Below are experts of layer 2 (counted from 0) of a mixture-of-experts language model. Rows are named router (the router's row for the expert), gate (a neuron's input weights, with its number), up (a neuron's input weights, with its number), down (a neuron's output weights, with its number) and show model dimensions 0-191. Each number is 500 + 25 x the weight over its row's rms, rounded and kept within 0 to 999. Numbers have three digits each.
Before each expert's rows: a language model's description of what the expert responds to; "mostly gets" lists some tokens that are sent to it at least half of the time. This comes from a sample of Wikipedia text that the model never trained on.

# expert 32
Abbreviation capitals. Capital letters and pieces in abbreviations and initials, especially ".S" in U.S., ".C" in F.C., plus Dr, St, Jr and digits after decimal points.
mostly gets: " D", " B", " R", ".S", " Ph", " F"
router:504520479523498481519464519449535504476533486518476492510543457533518530510497499549469492547507570518510518515503518546524458478511523498514490528521439465470514547493550519511488496487516538511478531480462449512505487517493518501477546486529499492478499485518500470510513515482468486507514508488486491472476490505511522539482538497480479536529493490441551510512494467479530491517519536514543528479488498521573529521471488482512512479483482535491468484497544523490528482465510509523541505497480472508500518531481531473505507485512485514514482489479497489523476488530523539548
gate2:460486519551505456480485490509504449448519509545474492517492431476536509477506513479539529524469528517547463486498485491474511495511506495522516518493488505520471496520541467537483487501480487452519518493496559472537494505476485495459512459495559505507491462527513473524541539504529507513454516446490484473501471492493491496507519520528488496511499495522517507514483458442502501533494472501495495503528485533532492476518540530504537520514542525493458553549467527534480511510543461458479482511503543516484496480488489482508504524502500488512517471492492491521499488484502533490
up2:488496517456466527467504470525466487474529498515531476486487527506473548525490457494441576483539517465476514521494493476471517486483489496496504461507515494458500503495500516501491506533477478529502520423473428503488456483491463493485504544499531490541481457493468499510495510501516498474518502529495454512473480521558483492499507503470523487536507471518489501489536502509475489480500478487485473538536500525507504460454495562489478514510502491510480490483487534505509563469490470522468488448464474500479523503511491533480467503476508487471482479486514474495496464502503512526
down2:519512521478514504556528492504463520512473496473508506475528482494520504522548515505487514495456473473529470491484493463558481526463539569527467475542492537508461480530491470490534550491475500543530531464498493504481485514502491479511448519471509511453515529514474532533512504510527516451490533473450529518496477520465457517508527480471498479483526447493499469481467482504498530504540483523548476492525491500524539495490474467487519548479514514527489513498492486477482508511487508470500492484498492518482513535520545461489461484502519510497519494528521507500532495501552517507

# expert 19
Name-initial word pieces. First pieces of personal and foreign names split into subwords, such as Don, Bar, Haw(kins), Laf(ayette), Shir(in), Jung, Tang.
mostly gets: " Don", " Bar", " Ma", " Bur", " Bre", " Peter"
router:529492497529519470498485468494514493469506463493544487466474485543511476496497488459497488509509504497517523421473534516547512484502520506488517467517535546495506489510486529498480519442500486450472466491473526442516504523497467518502494470527539507456545515480512516498508463485486491507531490499516558489466473518526509514539511488525483512542514479480532478478488479515499488535470527484486467488513509459493530504555471531495523509478504543507478519484504491443502512515466470485508471488505477498424490559462508483507480511476496530506498491516481505519511509487503545456
gate1:521502559497506488537539485458530496470496504513479491510491522453580493458488507507500477507563534533474529504470506486496533481512470534433467511510514482471531465524495492516498514483508494504483521535515534478504516507476462511486473523492537514459532548477491493483507543503505506457533490481481533475485503497483520460492510487519535512491509528513511504497517498507479565472501532524529491516520497540512531511524473460441516520472478505509489505508512505463506462543511495473483495512472511510487476544496482543526466479496549499510512520463504519459481512535464501492
up1:510523507465497509544520524487465510499527499521497493496450545495521492495519464506536490471563490499521576544481517512487536476523496519485480529530488519470483490522468489498510509513551487523478529534497525505489483510495461519524464515468515533517526514505493473476466531510541482435491474483458489488495545506473522476470492472484532551498482480496522500475529484496466544493510484485537479544484514505501516478487490456497486535431514517504497510469499453499491473531500496469503536509460544520513507507512437513537462505476510493500492513484499495462517538472501508499
down1:486463472508513493499475517503485474478517502497533499519559500496470527516542491443518504480539512488495499531512513528529525480483475534499520499504526536495482484531538562521496477489488563514517483492519517483538517504478502520454479523511491522492528501520499516464494537487514492476491478479533521473494520529501566502496564467488494485537487487463472491498468543519459509473510519467523493475479508487509482515519510536485505468480490558515496502484553488509495496502547548520494495495514512513462484568521521479514498467583514481500537490512503471538497522476507525518

# expert 41
Sentence-ending periods. Periods and other final punctuation closing a sentence, often after a noun or year, sometimes with a bracket or quote, e.g. La Liga)., seat.
mostly gets: ".\n\n", ".\n", ").", "\".", ").\n\n", "\".\n\n"
router:455492475498487496522484463525566544476475502544526475504474502502497501528465500492467517526458538530496513521526530493440497519511526464518504535522486553512486540467533503483553502483468426507480497508502522524517538508527455510487503534505449470495463482503534497496464504495528497468520506504476535519535507507499517508486549496470532541507483476490518523493528498506496475438477518495486520546503497543472489481506473538523473549501461488490474502500519488475518507503522475484540506458469540489496489475520524516512465489474530506525479491521501508490507493482482475505
gate1:510462511527528517502563504515500439513562487459480495516509462547468517518512509473503485518505491508476498515504476467544446494520509493526490525496516488503534507529484515504477509474465496479533531553480514473488514498548511513567508522499501515541515487517525502536496446475511475578483513477498500520482559491519492502482454480473490457476478484527493498492506499508541500535532539483493508508483493495492500506461488480496490496514502487535545498501454511549494459524470479466504520477505511469485529562515522486459507509532496495523490536518511480479464515499494502511
up1:514490489520495519480550482522557505496497507499527486490533481496477495499501473459506492493476491522497472498502490496461480490499511507511523521491473504546520493552542493546487519473481522523500517495502494476517523501504476494491505489515482473507507463551533534509541485527509501545509513452507495529498465486491484476519484486513518537483500527522509501497509496391475509536554518482475478551522503467461513511463476524528496515537521530498539512532422519498513495490510512500538501479515513516500549533490542465458498449510552512530482520502539474495479468477493507516
down1:516557513497497504453500493521553507466420491477472481518463527502519493511461522490508509446496498495518527486506514534534512452484486507460528497487517501535500474506492502518461507498533529531492516459508504526503508501493496503497508487528456487559496460445499535506538523495461485431493450554479495482467496493503504485480507541530477501515532564456485513512503466509495526471478469483510506523497523445526510516552521490507482530489523489497561475483532494505500496504525482490504466511478488486520518473492494482526525501486499536535502481460510496498519497511468481497

# expert 1
Year digits, date dashes. Final digits of years and dashes or closing parentheses in life spans and date ranges, as in (30 April 1901 – 1969), born 1969).
mostly gets: ")", "\")", ")\""
router:528489459484537495521541481505482485504507484529446475523466462478499498480538524508475513542478526519477501459540502543522536495544506530512523443469530491482521535492468565534538508541552475463495513527520447537463469498493472533534475494478518521512483467506526488544485540474522482478513467469481488480504475548533513529522488505511507482523519521548508505521473461497528505545483507477517514529481486483523479500492503514498498514482488467500493492458488534532480493490509480509479486518473482512491524500495481509494487509494445486491487531532483499486494464534536497465
gate1:500513511496533468486488463485529517466548525472456517490449474591507447502466527497507462520521509444486497495483490482520537525507526497514528513497526515508514495503492570489503504506494518496545468496465475506480522509506479511506526516505498465550495504507516535528541516513513500473453477502486509519565483474521523503435486546497507497541496507482491514517516485557505490505453523543515526509511496535489511519493519485524467498503557527476495528518501509497485499469506491504526466527506461514521499506482496485523505526495486538465473542521481495483499528464505535463
up1:525520518503501504495502512469478546462517526484491498502482481572489466496477516520496441468525519480435491498478490489528519581508521475510525514503533506520491497517499533524514501501517516482483476515485484499469507491506481431513549528495494482500454503514508517507535547483475493505448517497518501482522466494530494528438486508492479481495541526471476523530465465518475502516486504509505485496472487551488505513507520493526476479486550528452462471485485526511469509476491527501517507521471528498506494517476499458494520492456507570476504518510482489498514555533506515454
down1:470468523550482528483487532513522501515530458513494497512494490501477512461495514516489510499469529492538519541458541495511486502462500513490494499509509518445516511549482520497509516507513529482537503528513458480498485522522488485507514505526478510515552509456543487467505531501505500468514505500520527487529486485535495484465509535460486484493450494479487459523551484524491450503523485488490469480541559435496490473490486519460532504535445519513549520529485540481509536494522555504544482471513512514455519516500484516538529443467496514503506512490492489507535477499481497489

# expert 40
Year digits after 19. Later digits of four-digit years, mainly after 19 or 18, e.g. 1989, 1985, plus ISBN 978 digits and "born".
mostly gets: "9", "8", "7", "6"
router:540474502489521501523515546507497513509492504487466480494475480527487537484498543489480468487507489470483481500515505500520479534531550504500512531459496484490499522515498570526543502521517507519507483492470512513426486458482481494458512531463468519483461466463513508509499534488507483485467530514513485486509473496532547534506477532506495449536527535531495491488483491494468480508466523486495477507516471554538524535478515508525461463519526519475501530535490536511492494470527523539516515537503501493527519526476482477519483475511492553519476567526506534497490520473478525455
gate0:520466492457542509505487538512522520519508469498506450504440471559504482468507512515483508490511478473461493494508503509494467588507530487520492508507517496516486485506481466532503515530466482485457458533484515469475500518481487536433483502457517544489470480462524547522503519504497517507490529483499487490491539498489505480507521541506585442512539499564473490503475470507486516504497529502474489505491475545498509492483497480469494537523501515524503505462529506497480491488477518525493506511521496513502504502491462449506470507535517501503508536512509541488509487476464512460
up0:508504447476511505518507543501540497503494547474513475493487497487516488501512502501491437533497499521482500463513504494470485558494513471513468489481509470509512524516487540528519515495467471526475448509498505480476481529473488512507492467437538479490470496493537536507534502500443536504465526493522495483492466501537498477510501468502570453519568500527491499488501515502485525500470515530467518502505552530504515515467480452466501527484497506512504531479539528516469491546487524518510530502506517496472483489482493452488477519509500490494505548512487556487509551471502553476
down0:486481521506479487525520493500518507487537521504521504543501500500517510503470491493515494496470519479529536534501524460469509487500512518499511491507527474521488503534484513521528481454493471446516528522501475499476513541445551512482522515541483488521490523472535519510440538489551463514494522517514527462476473529517503473566465480543491550472479505504469522449502521472459504510489511497482471507484495545489488552484539487487483452480477530480491515512485535473520548484506500449498520535485454459490536502455472507510503531502484525473511525477475499490458504478522506504

# expert 13
Digits inside numbers. Middle and later digits of multi-digit numbers and decimal points in tables, statistics and measurements, as in 112,872, 48.2, 92.1 FM.
mostly gets: "5", "7", "6", "8"
router:507476491502477506525506529480470495548457510518483477522554482475496525484464500519499519513478509534476487508464534517507457526508471523475489509507495503543475538484490506458528499531522522485470502510556529509555505468538516433482467539500495484471514514518515418482476479485539479504518502521500482529477493494488495530488482491483470485496544521450519474505493476462523526485515513544463476479482476520492543519482514446516500452484507484490522464542507505517498478525510521526462519494484480500506519504511493507519549485557503483483501462531498502483466488547484475499
gate1:507476490509489463515523505480542484506483552511544519503501443498479507481467499501483551479483509480514499494493490472512469535482562477512499527499513501492489513556531483499515499530500464488431503473469506471529491502503488514471489548469533506504510481466499432504546479520479488538523497499447486459490507533504494503484480468494483532498512486484445498502510516561449481477521505475481501514522509476467519490509515508472491519457477506536478453530516509476503481510540475522500526534499458512509522511544486502512545489482534497477516458517546512504488519473477514448
up1:479469462517509437507500478476549475497485525527498519526515422485482531496481485499495550498505525476533499505523506481514485522480533519527496503536503515537491504508523515495503512509496475550425502476465512487522515485531475529469506515506528478467512493459508483502534489472480503498516497522453472486513493520466482493484481471493468542504473485456490513503524544556491469462482534478492499514521527467494530495485478527490487504495482496503485453543506471501512525513515491512499528526507469490497494510591509501496501530504532441462491453523547515495466479489472505485
down1:473459485494493504491512571543455450540502469496467498476514519468537497511486505519495481508504518483490488524500544507496553504460428487515547503502490502505475525487531554482477529525481510509530482511500517522544528514560466472478523506529515513503494509479517542519506468530484504512471512535541500477493488489483501479493524511480514486474477459547500454469506515500531481497463438468539498488487514493531542450513511481501469490490473494497516480513494482513531496509506480528475437506480502514491529465463517512524460472483543507489495529501474497518488484508536476496

# expert 25
Abbreviation periods, with/for. Periods after abbreviations and initials and inside decimals, as in No. 10, L.A., F. Y. Li, 4.90, plus prepositions with, for, without.
mostly gets: ".", " with", " .", " without", ".,", ")."
router:483458513467456507488489503546498490536537503533470480548524439528486463523518537460494539541512520496502490507492487511489489501520487479527513463465479488515468522511471512482516496522529543533529540486486546532499530533490478480469484523511503460529485474498508504495538482464523481504465532508468525541513484452473522521486520533463517505555499504459531529496478490533523520491466488464497501492528535502551510488513515504533509477482458519496477512502499492535459491498504520523469480487488493449499520508502479468487497512545538493469455482536509512463526490504521463519
gate1:478488479497452484494519487484454517542526492491490501528466485499505476507486528459512502500483504549514504501480480494503487514470493493501490485470486445488513521488512513465480486516451502491481474451501504478501507496505506530516487466492495579500475482506502517513510473487506482521503511473493487519541529505453497468523450454468512507448503520487496492504517505519526544448509495486504460519451479492515543491542533421517472526501478479539537479479485491517517500430494547519481484525527501486499551531512492460457505508525535483502488489488484544500461482451486497473
up1:484507498488459491469511553518466478517492474503490477536456454510480489536431506472478504493472488541517501499515517492479481475502473454506490493480504501473545509493512508494507491492487521485481465486480507486496506504497467562525483478491489521485504482533491509513463517506502499490515508470493513523521554528532486499527505470459496486467527507475498457495523513522531497429475503475529449528448496495490501503499530436504467497524440453519513502489488489498508497400496493530516512513501520500468523507500491502468495490524522464535476530479535517480452484470504476519
down1:500496539541512472528511527484498482507475477517511502509474443511522455474462512513504502514487499482510456536502526518489512514466507473446515498478545480513477539516496500526529483503494506525509542485450475464480499473495517485502498464497483492525499541507455525483531440493466539561500473482498518493505448493505457471532502535465490494516501500515496525516478538504512475543492456488529469502514522515502531481457504499470509510500493514472491498517503497482487526518479466500460483499498470470492457524494480507516489465544490515504501551466506547445539464487553532545

# expert 11
Word-initial capitals, consonants. Single capital letters or short consonant pieces opening a name or word, such as initials and first names (H., D-aphne), or v in env-oy, sup-ern-ov-ae.
mostly gets: " M", " V", " F", " W", " h", " P"
router:535464571510473476482467462487517491495542456462555483490460483529494473475511502517500552518488561446506495486512500478517515525431548498465475497495472539457527519539512540545474534504492503494518498503503484526512511511499489523491526491520500534491505516468512476505479533510458515496538465513508539492470532496534530493520516528494475497521514509525525491533490507465493481520510506538528483490510498518477551518496461488526494514507489535536489522519523494517477547486569472480499541496500480474509495518518472470494514480475483497526495505487528472504507471479518534514
gate0:462501503534510487515485516512490494551524481488514539499522540493525492486541555518503504557514509454527589480506479477477547508494539532494502462474456483500491543511459505499520484498509516486478491511483503542505485471477507506549565493510491523505499487458447485535514481452524510527547516483539441533492531502513498491473470512484490504511478520474495521499470479469515503490528525492538490462505503521521510504474521484519464525510506508454515457478465531533484498490505500520552488489456507495506496506501541462489513459480533478508527484516480486496488499488485494499
up0:506479508554537538473479490502554512524491491476506522503539510497535496492482519512444500500468536453507546493502495447479564526523489495523474446459488485509466538505506524542501497499464525506515481506462499497529449506491481513516512496509502510518492512464500489503453502478528540501516520490494436495503495475537494501500505489501487503472502467458529502514455520500483491508525495549529471484523477502510545505425506525554511486530501500463519480509500523540513516466508521482556515481510468529498472464528531512479488459505528531510491472485482474512510524477494476498
down0:429463482534473474495517502501517534495520491496554510504517516528464516524510499503514542505524515502508526489526488551529513490491505532512496501492462518496524524485524496529486502506532522470513465523509503520531538521518519487505546512515483457509495494524511483530470490509514438468498502544494507487501534468516475519482470479508501533493481515517508465500537545481570467481539501559481496473546519502510515497510506488532483508500496524488554476524482491513463519537505524503444474480463517464523521503533519509451504496543529446477477493492491516495559520510526531526